Weights of a small mixture-of-experts language model, trained from scratch on English Wikipedia: a shared expert of 128 neurons.
Below are experts of layer 4 (counted from 0) of a mixture-of-experts language model. Rows are named router (the router's row for the expert), gate (a neuron's input weights, with its number), up (a neuron's input weights, with its number) and show model dimensions 48-95. Each number is 200 + 20 x the weight over its row's rms, rounded and kept within 0 to 999.
After each expert's rows: a language model's description of what the expert responds to. This comes from a sample of Wikipedia text that the model never trained on.

# expert 19
router,169,211,185,184,206,177,221,223,212,207,207,194,161,180,190,218,220,188,208,207,207,234,181,173,205,184,178,220,197,182,198,224,198,226,190,214,200,192,195,183,216,211,229,207,244,204,242,201
gate0,170,194,203,203,184,188,208,235,186,238,192,219,221,192,195,200,175,196,223,225,191,177,196,209,156,189,209,214,166,202,216,216,198,182,166,229,240,171,190,200,200,179,170,214,221,185,187,211
up0,208,181,199,231,191,186,163,219,189,172,180,185,201,211,195,200,223,218,207,212,192,178,189,186,190,190,251,213,217,230,201,155,200,177,201,222,190,212,219,180,209,175,165,245,201,207,218,185
gate1,194,211,215,174,214,196,205,165,234,209,220,163,233,194,181,187,197,157,192,193,163,231,190,169,207,214,167,230,238,167,178,215,209,180,221,193,194,205,199,210,216,201,216,191,201,169,203,204
up1,171,219,203,241,178,204,219,238,176,202,189,214,185,198,198,198,196,215,209,215,223,218,171,204,170,187,215,215,202,207,188,179,170,180,182,175,215,225,195,185,191,187,198,176,173,193,205,182
gate2,230,183,210,192,198,166,210,222,185,208,204,187,204,188,183,160,225,215,153,180,184,217,171,230,207,191,212,175,187,246,236,207,186,191,203,234,188,221,180,206,228,180,194,210,180,200,193,210
up2,175,212,156,203,198,195,222,216,217,204,195,202,201,185,175,213,188,172,188,194,177,221,176,192,192,208,177,211,207,189,208,198,152,186,191,166,204,198,172,200,233,232,234,206,189,193,163,205
gate3,215,220,207,205,204,179,208,174,210,192,247,192,217,210,204,238,194,174,215,221,198,175,191,181,193,226,212,201,210,194,181,235,149,190,202,191,208,192,191,163,197,243,220,170,181,187,181,187
up3,224,226,196,204,195,206,224,178,214,197,211,210,223,193,199,212,208,169,203,232,189,177,179,211,215,254,160,212,254,199,196,216,194,211,166,183,232,190,235,225,215,213,193,192,189,200,190,204
gate4,193,185,197,191,212,222,195,197,194,217,172,246,195,192,190,188,187,193,203,213,210,246,250,222,211,172,202,192,198,206,213,183,175,219,211,173,199,229,200,212,226,193,198,197,195,213,182,184
up4,185,155,192,194,186,141,205,200,222,209,205,190,190,210,183,207,199,173,198,182,192,199,179,211,194,221,218,208,207,193,203,191,176,197,231,170,236,182,229,177,178,192,208,212,239,171,178,221
What it handles: Clause-ending punctuation. Commas and periods closing a name, phrase or clause in running prose, such as Koster, and Havre, Montana, plus some ands.

# expert 45
router,204,184,201,184,231,194,190,193,182,201,160,211,168,200,194,206,209,170,189,200,188,228,174,186,190,202,251,189,208,219,198,254,196,184,225,194,193,201,188,213,206,211,189,227,216,219,236,206
gate0,184,206,191,198,220,170,185,245,171,216,205,196,190,172,180,195,187,245,191,194,214,178,175,199,206,164,217,180,237,189,185,173,188,193,213,213,222,186,179,213,220,181,199,225,218,209,192,205
up0,154,230,198,165,205,221,213,189,182,182,211,210,179,197,224,196,219,192,212,217,180,203,219,199,194,201,202,223,209,202,230,222,205,180,178,210,212,169,189,184,185,145,175,218,186,237,181,202
gate1,223,197,234,184,208,162,213,225,210,204,180,208,181,176,159,190,184,175,207,199,184,208,213,195,187,192,188,200,193,188,179,204,227,183,197,185,215,205,202,232,228,199,210,179,211,219,202,210
up1,158,227,186,208,224,228,165,223,189,219,192,184,202,191,187,214,213,183,206,197,215,212,235,214,183,220,237,204,189,201,200,187,220,218,210,188,202,203,207,175,201,182,219,183,197,237,196,192
gate2,197,210,213,194,219,227,181,194,230,180,227,185,179,213,189,219,181,183,192,189,239,183,182,206,248,198,202,180,206,210,212,207,199,168,251,178,182,214,229,213,204,192,191,210,169,206,207,203
up2,167,195,167,200,210,189,152,212,173,196,188,223,206,201,216,181,180,217,186,233,217,189,216,196,218,224,213,216,170,209,206,219,188,239,202,179,224,239,193,202,227,215,199,170,201,220,220,198
gate3,174,151,207,235,205,230,208,208,198,197,239,252,198,180,175,215,201,185,226,213,220,182,210,172,228,221,193,200,186,222,195,214,193,195,232,176,189,210,180,170,176,230,184,225,205,181,192,233
up3,168,228,186,228,154,240,213,156,211,199,177,201,190,181,228,178,158,190,197,229,146,196,201,214,214,223,195,212,209,186,226,176,213,198,219,183,202,230,196,205,190,238,194,209,151,196,195,201
gate4,177,192,176,200,192,195,168,174,219,205,197,216,176,195,210,201,182,186,219,218,194,173,180,179,190,211,208,203,204,220,147,227,176,207,198,210,228,227,161,251,176,165,209,218,195,202,186,196
up4,227,163,209,195,229,190,193,205,204,200,200,231,218,209,193,188,161,193,223,209,195,223,188,203,186,185,208,162,194,198,212,227,178,180,200,237,193,189,209,168,234,209,195,209,216,201,217,210
What it handles: Adjectives and adverb suffixes. Adjectives, participles and -ly or -ed endings in descriptive text, such as known, small, large, available, ecologically, inverted.

# expert 53
router,182,209,191,200,180,202,231,225,228,231,172,202,159,207,213,199,218,193,204,209,188,204,185,193,209,213,218,228,201,157,177,185,187,218,245,197,221,181,224,209,213,225,180,197,203,197,233,209
gate0,188,210,197,206,204,205,202,278,185,201,177,185,243,237,187,200,208,190,214,212,191,175,210,190,160,199,189,209,208,200,183,194,209,225,173,169,199,188,174,192,177,203,196,203,185,193,179,199
up0,209,191,149,207,219,188,174,179,197,221,186,187,168,202,202,196,198,169,216,218,256,202,201,210,190,199,195,224,214,193,223,175,176,202,190,213,159,195,211,172,218,214,225,181,204,184,207,183
gate1,216,179,193,137,221,183,236,202,200,216,197,198,192,236,199,241,198,189,194,224,224,190,216,164,266,184,203,173,183,185,222,199,214,205,203,218,192,237,197,204,197,221,200,170,180,213,175,194
up1,215,241,221,176,168,187,193,258,223,214,207,189,212,225,195,183,184,231,198,216,213,215,172,203,207,168,240,201,181,177,205,207,206,194,212,175,194,235,223,201,223,179,201,200,204,193,185,183
gate2,218,196,155,202,190,191,216,193,205,201,236,139,180,216,202,145,187,170,174,202,187,222,191,197,174,202,206,188,175,228,222,201,210,227,156,230,180,203,194,190,223,203,195,196,191,183,219,183
up2,208,205,185,175,179,164,221,204,207,229,170,220,188,179,184,228,219,176,185,200,224,207,142,228,214,170,212,241,206,218,214,233,174,234,209,182,195,176,226,198,190,196,223,207,203,219,216,220
gate3,172,193,224,199,199,210,196,186,198,230,224,198,194,205,206,224,202,179,212,190,209,165,204,229,230,197,212,225,184,190,202,194,202,225,213,200,215,206,181,190,199,203,225,174,258,173,229,166
up3,226,229,219,182,211,219,217,161,213,228,170,190,189,217,218,181,171,207,211,201,201,171,222,221,226,233,200,156,223,215,216,218,210,167,201,193,228,188,219,205,166,179,206,164,231,185,203,224
gate4,228,202,194,192,243,168,169,188,200,214,201,213,193,203,179,158,214,195,232,232,233,194,201,190,183,183,218,196,202,186,199,188,211,204,199,188,191,186,170,215,182,218,215,182,175,255,192,183
up4,234,187,173,196,187,177,214,226,202,199,197,174,219,241,190,220,175,195,182,204,183,226,240,199,235,198,240,191,209,157,236,220,177,159,205,186,195,190,219,220,176,177,192,201,244,191,219,182
What it handles: Sentence ends, conjunctions. Full stops ending prose sentences, paragraph breaks, and clause links like but, however, because, although, while.

# expert 62
router,178,193,198,212,233,196,212,240,215,225,241,213,223,194,212,202,214,194,182,208,183,222,232,175,205,199,191,168,185,202,207,185,212,185,186,188,212,202,197,218,209,198,197,208,248,204,253,179
gate0,182,163,176,230,198,227,201,203,214,165,169,217,207,195,204,208,168,191,198,228,191,183,169,191,183,191,249,225,198,200,198,196,255,161,179,184,220,202,174,165,199,162,205,179,192,174,182,219
up0,197,219,203,157,223,160,181,199,252,216,217,207,203,200,204,226,186,162,226,194,235,192,234,202,209,201,203,236,205,178,192,191,176,199,190,188,187,176,189,211,182,235,163,215,202,194,196,193
gate1,239,184,212,202,195,192,199,185,227,172,206,209,218,169,204,190,188,176,214,209,153,224,228,211,191,229,173,170,209,203,177,219,187,171,221,195,208,182,200,200,213,179,229,215,211,213,154,177
up1,193,220,165,217,226,182,187,250,192,192,213,179,197,197,185,157,228,210,199,219,203,211,201,198,218,179,234,215,223,193,211,172,228,228,199,194,185,189,210,166,195,193,198,176,204,182,165,191
gate2,182,168,136,214,230,202,195,211,202,234,214,189,179,193,160,184,193,166,192,185,215,199,166,230,209,205,208,212,177,198,200,207,187,221,181,192,220,192,196,165,195,163,157,216,214,201,218,174
up2,184,185,184,225,210,183,207,177,197,195,189,238,249,200,174,204,188,193,200,229,169,185,179,175,231,208,176,188,203,181,205,202,215,217,205,206,194,216,191,209,212,224,197,199,192,215,150,210
gate3,190,186,267,200,174,188,205,171,186,199,210,197,197,193,218,193,204,173,230,221,228,196,212,182,187,212,210,187,188,203,200,223,204,222,163,209,193,200,191,176,179,186,230,171,236,211,224,196
up3,213,235,159,186,195,165,185,188,220,240,191,203,214,195,240,179,204,189,194,205,174,195,171,209,204,191,210,195,227,231,204,192,212,168,199,173,237,200,230,216,192,204,176,201,181,215,183,231
gate4,200,208,193,188,183,215,208,197,181,233,226,241,198,194,229,184,169,186,215,200,225,214,206,204,192,195,216,212,210,181,200,197,200,171,200,213,175,231,165,226,177,160,198,216,180,240,193,184
up4,182,201,195,204,189,186,214,180,234,171,174,200,212,212,225,205,182,224,178,206,188,226,211,215,228,208,184,189,163,161,239,198,185,199,220,173,232,195,218,189,199,201,219,175,181,176,191,188
What it handles: Phrase-opening prepositions. Prepositions heading modifier phrases after a noun or verb, such as in, of, for, during, often sentence-initial In or After.

# expert 10
router,187,207,206,211,200,199,159,176,196,166,188,177,197,220,194,210,178,187,201,216,220,222,201,156,201,200,220,195,186,238,219,181,190,164,194,192,152,203,203,209,192,194,209,222,226,188,151,207
gate0,190,220,225,192,217,227,213,222,198,229,220,219,184,200,222,215,212,215,192,202,200,190,222,186,192,179,214,198,211,201,205,144,206,182,195,203,206,195,178,210,160,208,231,204,237,175,205,204
up0,181,228,169,203,195,206,199,188,193,193,190,181,158,214,171,230,208,181,207,203,190,177,211,174,207,186,220,220,207,179,171,205,221,203,210,207,186,193,198,190,195,201,189,258,221,207,209,202
gate1,194,193,195,202,214,229,222,205,197,167,215,224,231,180,172,186,174,249,239,208,210,209,206,197,190,206,201,204,174,186,199,233,206,168,203,178,192,182,162,190,224,211,216,219,180,225,192,229
up1,211,212,192,203,192,192,177,210,227,194,230,225,220,240,186,208,177,221,225,214,191,198,201,213,213,204,227,200,189,217,237,242,172,172,189,188,208,223,213,207,206,172,221,216,199,178,211,198
gate2,228,192,184,198,223,206,188,205,195,206,240,176,178,197,181,185,209,232,211,192,194,213,196,234,198,211,226,204,210,243,203,215,204,154,182,207,200,203,220,206,215,198,186,178,190,186,188,205
up2,189,184,191,240,216,176,212,194,186,204,186,195,217,216,206,211,168,188,203,185,191,215,192,179,192,221,165,211,184,183,209,216,211,179,207,174,213,237,219,194,228,223,167,176,200,237,188,182
gate3,189,210,220,234,167,202,195,201,182,198,210,216,220,215,230,193,191,172,198,227,220,196,200,233,221,238,201,193,211,192,231,173,195,219,172,204,211,200,168,160,193,241,201,218,194,153,210,214
up3,191,212,181,226,176,204,200,193,176,203,210,226,223,207,177,163,173,212,221,173,190,173,191,226,156,225,222,228,195,196,205,230,213,200,214,183,201,227,206,221,189,199,184,231,206,212,193,203
gate4,227,188,197,196,200,181,189,195,208,192,228,224,165,244,211,196,182,154,217,204,168,190,218,204,210,197,192,188,152,169,188,204,187,203,220,211,194,254,173,210,211,197,198,238,182,196,234,165
up4,212,175,224,170,211,194,219,205,208,200,206,196,203,193,233,174,210,215,193,212,210,218,177,211,212,181,221,168,197,171,205,213,181,176,188,181,203,201,197,160,201,182,182,246,227,203,231,200
What it handles: Determiners before nouns. Articles and possessive determiners opening a noun phrase, often after of or in: the National Football League, a close bout, his.

# expert 28
router,201,199,187,169,217,188,197,176,187,185,237,202,185,203,207,194,208,211,206,205,206,194,171,175,215,200,197,222,194,208,214,217,199,191,204,213,183,192,210,178,185,223,203,194,198,198,180,236
gate0,175,210,194,211,187,251,184,176,188,196,195,188,202,190,219,212,163,242,195,206,174,171,190,170,186,210,229,192,185,194,207,197,216,222,184,201,215,171,211,199,198,211,203,197,179,177,185,200
up0,222,197,172,176,190,203,166,215,170,186,207,193,208,228,220,242,205,195,229,205,232,180,231,213,172,207,187,220,179,203,189,186,212,213,204,192,179,185,195,180,167,210,203,199,209,215,182,170
gate1,197,199,236,200,187,209,219,221,217,221,235,202,192,199,175,227,168,155,211,222,174,201,223,187,204,182,199,187,189,168,219,226,228,236,210,221,229,213,198,211,180,205,190,205,205,221,206,178
up1,167,195,192,215,216,244,189,228,223,190,214,185,236,171,220,197,194,180,197,230,200,200,194,183,183,198,202,207,182,164,219,216,180,171,214,175,205,180,156,158,241,167,202,190,183,187,197,189
gate2,189,202,175,185,174,196,179,200,201,240,206,204,206,206,205,242,206,226,204,171,205,200,161,219,188,229,214,190,206,205,227,196,219,199,189,196,177,217,196,183,238,177,202,211,213,163,212,239
up2,191,181,194,200,220,174,194,200,187,217,196,234,194,194,211,213,202,194,213,239,206,176,199,198,198,199,188,178,250,192,219,183,173,209,175,190,202,199,167,209,247,200,208,208,185,204,211,180
gate3,190,207,184,193,186,206,185,225,194,186,235,225,221,202,212,245,202,152,204,198,204,170,186,210,230,232,203,215,180,202,208,183,217,192,201,198,191,187,196,185,190,195,208,147,204,202,233,232
up3,233,198,207,204,209,213,224,176,171,200,183,174,181,217,202,199,218,244,204,198,201,170,181,176,188,210,182,203,233,215,209,204,197,199,180,182,169,206,218,213,190,197,164,195,222,192,176,231
gate4,191,187,200,175,196,203,197,184,193,204,168,193,169,210,178,161,196,231,224,199,223,172,208,203,194,216,190,192,197,208,198,211,211,220,197,196,176,206,185,200,189,188,207,222,231,183,184,193
up4,190,189,182,220,205,186,207,182,204,201,204,185,209,217,212,196,198,212,194,233,182,213,211,190,178,188,218,170,212,197,239,216,206,179,172,192,184,191,234,174,192,199,186,226,247,232,212,195
What it handles: Table cell separators. Pipe separators and semicolons between numbers in sports statistics tables, plus slashes opening pronunciation notes, as in (/fr/.

# expert 41
router,200,207,214,201,188,193,210,183,199,182,187,210,223,199,177,199,215,244,191,208,208,200,194,229,179,178,183,220,177,182,211,198,189,207,188,210,203,196,205,193,202,195,244,200,177,184,208,165
gate0,163,208,180,214,193,185,214,182,208,187,209,217,220,221,207,244,198,196,179,188,207,192,183,239,192,172,207,223,181,191,204,186,213,183,203,176,204,206,207,175,170,222,188,191,199,197,178,189
up0,181,199,227,204,195,184,208,211,194,223,196,181,168,213,167,195,204,154,195,221,230,174,206,191,164,206,188,226,189,195,228,191,159,205,182,204,164,193,229,197,174,213,205,210,217,187,215,185
gate1,202,173,208,194,223,220,212,219,209,169,233,210,216,202,191,190,207,179,228,200,194,225,206,215,213,223,181,185,193,230,202,211,233,193,201,224,213,200,186,215,230,213,189,199,195,193,191,162
up1,209,213,187,226,218,219,187,225,197,191,201,224,231,199,210,218,182,210,206,189,186,179,212,196,195,200,249,198,212,169,205,185,237,212,208,180,181,167,191,164,195,149,234,219,184,243,220,205
gate2,210,166,166,198,226,184,215,195,210,192,204,190,205,200,205,167,202,172,209,190,213,192,173,230,183,202,225,187,217,222,248,209,230,183,207,188,216,214,179,219,236,192,181,167,217,206,209,177
up2,169,211,192,213,175,174,190,192,223,194,162,215,173,198,165,218,210,219,189,221,191,185,145,182,221,231,206,199,198,190,225,209,215,215,228,195,174,180,198,203,216,227,177,207,197,205,182,222
gate3,190,166,232,167,174,199,209,173,199,190,204,205,208,209,218,200,187,221,204,196,241,227,200,197,191,215,203,214,189,164,209,173,211,216,220,183,203,204,196,162,172,180,221,197,197,164,179,220
up3,240,230,172,236,222,201,182,201,243,184,210,233,226,195,238,196,211,234,220,209,219,209,183,204,223,187,239,188,216,215,213,192,216,212,224,197,209,208,190,193,212,211,217,185,197,173,195,192
gate4,200,184,189,208,185,199,200,174,172,188,180,239,203,196,194,189,187,207,209,226,231,192,199,186,173,171,177,219,194,216,174,146,243,205,195,221,180,217,184,222,220,169,206,222,183,192,201,182
up4,208,156,218,228,196,188,188,172,208,184,206,203,200,206,213,222,182,196,169,221,199,219,201,232,192,182,175,183,173,191,204,204,183,196,226,204,155,205,206,169,176,220,214,210,251,188,207,224
What it handles: Compound word parts. Second parts of compounds and hyphens inside words, plus everyday words like you, pain, care, such as heart-bro-ken, play-off, water-mel-ons.

# expert 47
router,226,218,190,210,174,234,170,204,219,188,197,171,208,224,192,187,216,175,181,220,207,201,217,225,204,200,198,202,205,200,202,172,218,188,206,204,210,186,186,207,221,193,207,213,202,204,208,214
gate0,190,200,221,203,206,238,226,213,181,208,218,179,193,220,209,208,212,217,184,202,191,168,217,200,216,175,172,234,229,224,159,171,226,234,233,171,220,192,201,184,179,195,246,222,182,193,198,168
up0,216,170,188,178,196,207,160,196,187,178,210,189,182,222,178,222,198,215,174,209,208,209,221,159,159,212,198,240,184,172,214,191,217,195,184,230,188,179,215,188,211,216,173,177,196,190,174,185
gate1,181,214,210,198,240,204,183,198,221,180,191,233,203,205,212,238,229,204,190,188,189,210,175,189,221,184,206,187,197,208,179,222,222,154,192,209,199,214,210,232,199,196,196,205,203,209,205,189
up1,145,198,214,187,189,207,189,191,183,174,173,199,198,184,204,181,219,190,185,207,239,196,206,164,198,162,172,190,199,248,211,188,244,210,216,194,209,198,209,192,212,195,207,218,201,193,199,178
gate2,206,202,198,192,218,207,199,202,220,218,251,198,188,209,205,193,216,178,203,214,202,219,178,200,213,201,186,195,179,223,211,214,220,172,188,178,193,163,162,238,245,185,195,186,165,189,216,233
up2,210,218,174,219,221,143,197,222,222,192,191,254,210,205,186,198,217,193,173,186,212,188,196,214,238,195,206,235,158,185,223,197,191,194,235,175,201,204,196,171,197,224,199,200,193,194,212,165
gate3,170,167,240,185,236,205,220,173,195,189,200,185,208,194,210,198,189,205,199,182,225,165,211,187,187,222,201,219,160,191,221,158,186,174,221,208,234,214,215,174,200,214,221,201,210,169,212,194
up3,214,217,213,197,186,215,208,172,187,212,166,200,188,197,184,187,188,189,194,203,215,204,219,213,241,218,189,200,216,220,200,201,193,204,191,192,156,206,216,234,188,221,194,200,226,211,175,154
gate4,206,187,205,194,197,201,201,206,173,234,191,239,165,200,218,205,174,174,225,207,197,202,217,200,210,200,232,221,226,188,192,210,203,191,205,196,191,178,196,219,182,181,212,213,168,175,169,195
up4,221,183,184,198,170,189,199,209,209,193,190,182,217,221,197,200,212,219,199,226,175,203,208,189,206,205,202,160,194,199,205,198,166,187,206,196,202,229,207,146,205,207,189,209,219,192,228,225
What it handles: Section headers, line breaks. Line breaks, pipes and == around section headings and after sentence-final stops, such as History ==, Discography ==.

# expert 33
router,177,207,200,183,204,172,164,234,204,229,199,195,204,231,191,191,218,175,190,205,200,211,235,194,207,199,231,173,194,207,207,180,167,196,197,198,189,183,195,240,200,202,193,214,174,200,196,205
gate0,158,212,176,214,183,209,206,229,200,229,189,198,208,186,199,186,196,198,182,196,203,195,165,201,203,191,226,187,213,213,212,124,202,210,216,185,199,188,197,179,162,225,193,206,210,231,203,239
up0,173,196,170,222,198,193,222,209,173,196,212,187,168,204,192,211,201,207,203,225,159,211,212,206,185,211,199,211,194,166,209,213,183,166,172,224,174,180,199,181,204,204,199,215,186,199,210,206
gate1,171,215,211,210,208,205,210,226,209,225,205,205,242,183,201,199,219,181,188,224,194,228,244,190,188,203,201,188,207,223,208,207,204,164,205,193,210,221,177,185,196,198,160,226,198,245,179,196
up1,184,206,170,221,214,231,189,185,205,193,188,205,188,191,181,176,260,155,208,202,191,181,206,201,213,184,204,209,203,226,227,173,197,167,207,203,220,173,185,204,215,175,197,202,202,226,195,175
gate2,198,217,162,233,201,184,182,172,225,232,219,179,172,198,163,233,225,172,202,213,202,171,159,197,231,216,175,210,216,215,195,212,192,160,195,228,156,228,226,187,198,183,179,212,198,185,221,165
up2,193,179,186,207,187,181,165,216,179,202,245,209,242,174,222,198,155,200,183,200,168,172,202,190,225,224,149,197,183,213,241,205,183,230,242,183,223,199,167,222,238,186,190,205,212,203,210,171
gate3,204,201,196,207,178,228,206,176,163,202,262,229,181,166,217,190,190,178,188,209,230,203,219,192,213,227,243,206,197,191,214,205,193,248,202,213,193,206,203,185,171,209,222,209,192,223,221,204
up3,192,223,186,204,197,176,206,187,190,181,190,171,198,207,212,223,164,213,163,216,178,187,198,217,203,172,197,177,209,211,207,161,206,180,226,184,222,202,193,194,178,215,217,164,205,242,173,187
gate4,184,210,197,165,185,182,195,202,190,196,216,195,215,203,260,180,161,186,221,212,197,202,174,185,204,231,235,179,196,210,197,227,200,210,198,182,196,220,212,172,189,181,228,171,158,215,194,193
up4,183,178,204,197,215,209,225,197,189,180,177,240,194,232,189,217,181,204,189,203,184,182,215,200,182,165,195,215,199,196,183,201,189,190,231,206,188,207,191,215,249,229,208,227,224,206,167,215
What it handles: Prepositions and quantifiers. Prepositions and words like all, both, between, other that head phrases, such as from all, each of, relates to, along.

# expert 59
router,226,216,213,178,230,193,168,166,218,238,175,194,179,192,198,179,201,220,199,208,218,163,191,159,179,190,219,199,188,249,209,213,191,201,183,200,164,172,183,193,205,203,205,206,205,219,216,214
gate0,172,192,213,212,197,197,202,210,205,215,187,205,219,189,204,212,232,208,189,197,191,200,168,226,209,176,235,230,165,227,185,158,211,207,169,191,199,190,210,219,163,229,194,222,223,148,187,202
up0,195,197,188,198,174,251,199,185,168,172,170,251,196,236,188,210,218,203,176,219,230,204,210,181,180,200,158,217,186,191,240,224,203,184,196,153,203,195,218,207,210,187,208,213,193,216,186,186
gate1,189,192,199,171,211,203,183,229,258,219,228,240,200,212,175,202,196,176,198,209,209,224,240,230,213,229,181,205,208,186,186,224,198,193,211,219,192,196,205,192,215,214,221,220,204,227,197,251
up1,183,220,209,211,183,209,211,223,174,241,205,208,200,165,169,186,208,191,174,181,220,195,213,209,201,174,217,177,185,209,208,195,201,233,202,223,169,180,216,190,202,179,214,200,189,200,164,183
gate2,196,212,178,185,188,211,194,163,200,164,191,160,203,200,198,199,191,214,190,178,213,170,162,198,181,203,183,182,234,215,203,181,196,172,217,199,210,190,183,208,200,186,167,184,187,233,215,214
up2,206,214,161,192,180,175,220,234,218,228,213,178,242,217,184,190,180,183,199,208,153,192,188,199,185,207,191,212,205,179,233,231,172,218,225,165,218,206,200,210,234,202,202,176,202,237,191,181
gate3,203,218,210,205,195,244,208,178,185,161,225,210,196,225,222,210,184,234,211,208,239,209,230,167,214,241,216,228,176,202,238,211,221,197,209,193,212,206,209,186,159,210,234,213,164,184,190,204
up3,194,179,180,205,190,201,210,180,197,166,193,182,198,245,212,186,176,167,194,182,160,181,177,192,190,255,205,201,232,193,173,200,195,198,225,201,212,232,224,207,200,225,210,207,192,219,208,207
gate4,170,162,196,192,173,163,213,197,214,204,161,204,194,189,220,184,192,201,210,211,208,231,212,206,202,198,217,187,155,215,175,218,208,232,213,178,220,198,193,184,211,187,227,202,162,230,202,201
up4,215,140,239,189,234,230,200,192,220,177,189,226,207,221,186,179,174,206,224,196,209,222,208,200,197,207,175,187,194,175,196,228,180,167,194,208,191,218,194,191,214,175,177,202,203,223,197,194
What it handles: Determiners and modifiers. Possessives, quantifiers and adjectives after the, a or of before a noun, such as his, their, most, some, first.

# expert 46
router,189,200,218,192,175,184,216,231,228,201,224,192,212,214,189,196,184,200,192,205,174,208,266,194,219,189,203,182,176,176,216,179,180,228,229,180,231,171,208,231,213,197,225,204,193,215,223,201
gate0,170,210,203,206,209,183,207,236,184,189,196,184,171,186,215,188,156,221,175,229,215,200,209,177,234,187,218,200,207,223,226,213,196,197,199,180,219,185,185,191,211,192,194,200,187,188,227,219
up0,178,210,179,202,221,187,194,203,174,225,182,204,171,195,198,204,184,181,203,208,192,207,193,197,145,193,169,210,188,161,225,228,180,228,208,207,191,197,238,214,218,237,198,205,206,222,183,212
gate1,183,217,230,190,208,221,240,213,203,226,210,186,229,176,227,198,180,217,179,213,187,226,215,224,192,166,194,198,211,184,241,186,201,183,222,216,216,224,204,189,197,185,195,191,163,228,203,210
up1,181,223,179,162,209,170,188,203,199,220,161,212,193,183,186,201,157,193,182,192,204,190,210,213,220,178,200,180,205,158,197,170,193,175,169,231,194,189,190,198,190,161,233,199,173,220,189,201
gate2,197,184,203,238,182,204,207,165,212,225,257,213,191,186,229,203,198,202,197,179,196,202,215,217,238,249,190,206,177,206,210,214,193,180,183,183,167,224,203,217,212,165,171,184,226,212,206,174
up2,182,178,215,222,197,160,180,206,218,220,159,250,232,204,169,219,218,178,216,214,180,219,153,203,262,245,175,208,200,216,182,178,173,194,204,168,206,224,219,210,229,223,207,198,212,197,177,220
gate3,191,186,242,186,187,217,213,215,193,208,215,199,188,198,215,196,195,199,239,189,224,214,220,199,242,204,178,203,200,217,218,202,182,239,209,182,211,200,207,197,159,254,228,214,204,204,177,224
up3,193,201,230,190,229,225,206,165,220,205,205,206,210,177,203,193,182,223,202,205,192,196,186,179,181,227,180,197,211,206,177,196,205,181,208,192,225,237,227,215,220,165,188,204,220,240,206,209
gate4,225,169,218,196,201,175,181,212,186,187,222,219,201,193,231,203,202,188,201,225,182,168,209,180,190,182,207,232,229,160,191,197,206,214,200,180,213,184,175,191,193,186,218,233,187,231,182,200
up4,202,177,193,173,205,217,230,164,185,225,180,232,185,243,200,224,176,206,221,215,200,208,199,182,195,211,193,190,168,177,229,167,212,143,203,211,189,213,230,195,224,161,182,218,208,166,214,214
What it handles: Prepositions and infinitive to. Prepositions and the infinitive marker after a verb or noun, for example took nine days to fly, linked by, into, during.

# expert 58
router,161,210,186,185,198,192,228,229,158,190,229,210,176,170,181,204,226,207,180,205,168,190,166,187,202,201,175,219,188,224,216,204,193,209,195,204,210,204,192,188,225,214,222,201,242,175,183,204
gate0,180,213,258,222,208,201,225,225,194,210,184,191,200,194,230,210,199,211,194,224,186,211,182,191,199,188,219,185,195,200,189,248,208,203,221,161,217,181,177,222,184,220,193,199,197,207,173,226
up0,176,215,135,196,196,221,195,209,207,166,214,223,182,221,208,194,213,190,204,190,229,211,174,205,191,191,210,222,215,188,196,170,198,193,174,184,188,198,193,158,222,204,171,212,169,231,174,184
gate1,166,192,188,200,184,215,189,183,215,189,218,228,235,174,225,227,181,177,187,245,185,231,218,182,201,201,190,208,210,185,189,214,189,225,189,196,185,198,183,209,228,184,225,203,211,165,171,159
up1,210,227,180,201,227,199,182,227,154,234,200,192,183,194,226,188,169,180,194,219,261,212,227,178,222,190,201,223,205,177,188,195,173,211,205,197,221,191,204,184,167,197,225,201,203,196,206,160
gate2,173,183,149,198,177,226,237,186,186,228,234,204,179,214,218,181,221,197,193,208,223,218,193,218,222,203,203,203,205,193,208,199,226,168,209,182,179,207,207,230,217,201,178,211,207,208,202,206
up2,194,216,194,198,203,168,225,193,191,219,207,219,194,185,168,191,181,199,183,210,186,227,203,212,194,174,194,214,217,181,245,207,218,192,238,205,184,199,199,181,225,206,175,232,174,200,172,211
gate3,189,217,223,174,243,162,211,168,193,202,234,207,184,189,200,240,187,171,205,209,233,202,232,194,193,212,178,214,213,203,227,212,194,211,183,192,210,202,218,192,190,237,205,190,197,170,222,185
up3,233,212,188,168,187,228,208,174,166,203,229,229,219,211,205,203,229,160,183,223,178,184,223,211,193,209,226,196,241,186,213,202,227,203,191,213,217,202,235,232,200,221,218,204,192,187,185,191
gate4,188,173,202,196,195,190,213,201,189,221,224,216,147,200,198,177,222,195,202,203,182,165,207,226,206,191,183,203,220,203,183,200,208,222,228,170,209,221,189,247,159,167,235,240,198,235,201,205
up4,215,188,215,195,188,228,210,206,195,190,186,192,203,242,195,173,216,241,211,231,185,218,200,194,199,193,256,184,170,203,217,212,178,162,209,186,209,185,205,218,229,193,236,209,225,184,206,213
What it handles: Closing punctuation. Closing parentheses, commas and pipes that end a name or table cell, as in (Waterville Road) – Skowhegan, Malayer County, Hamadan.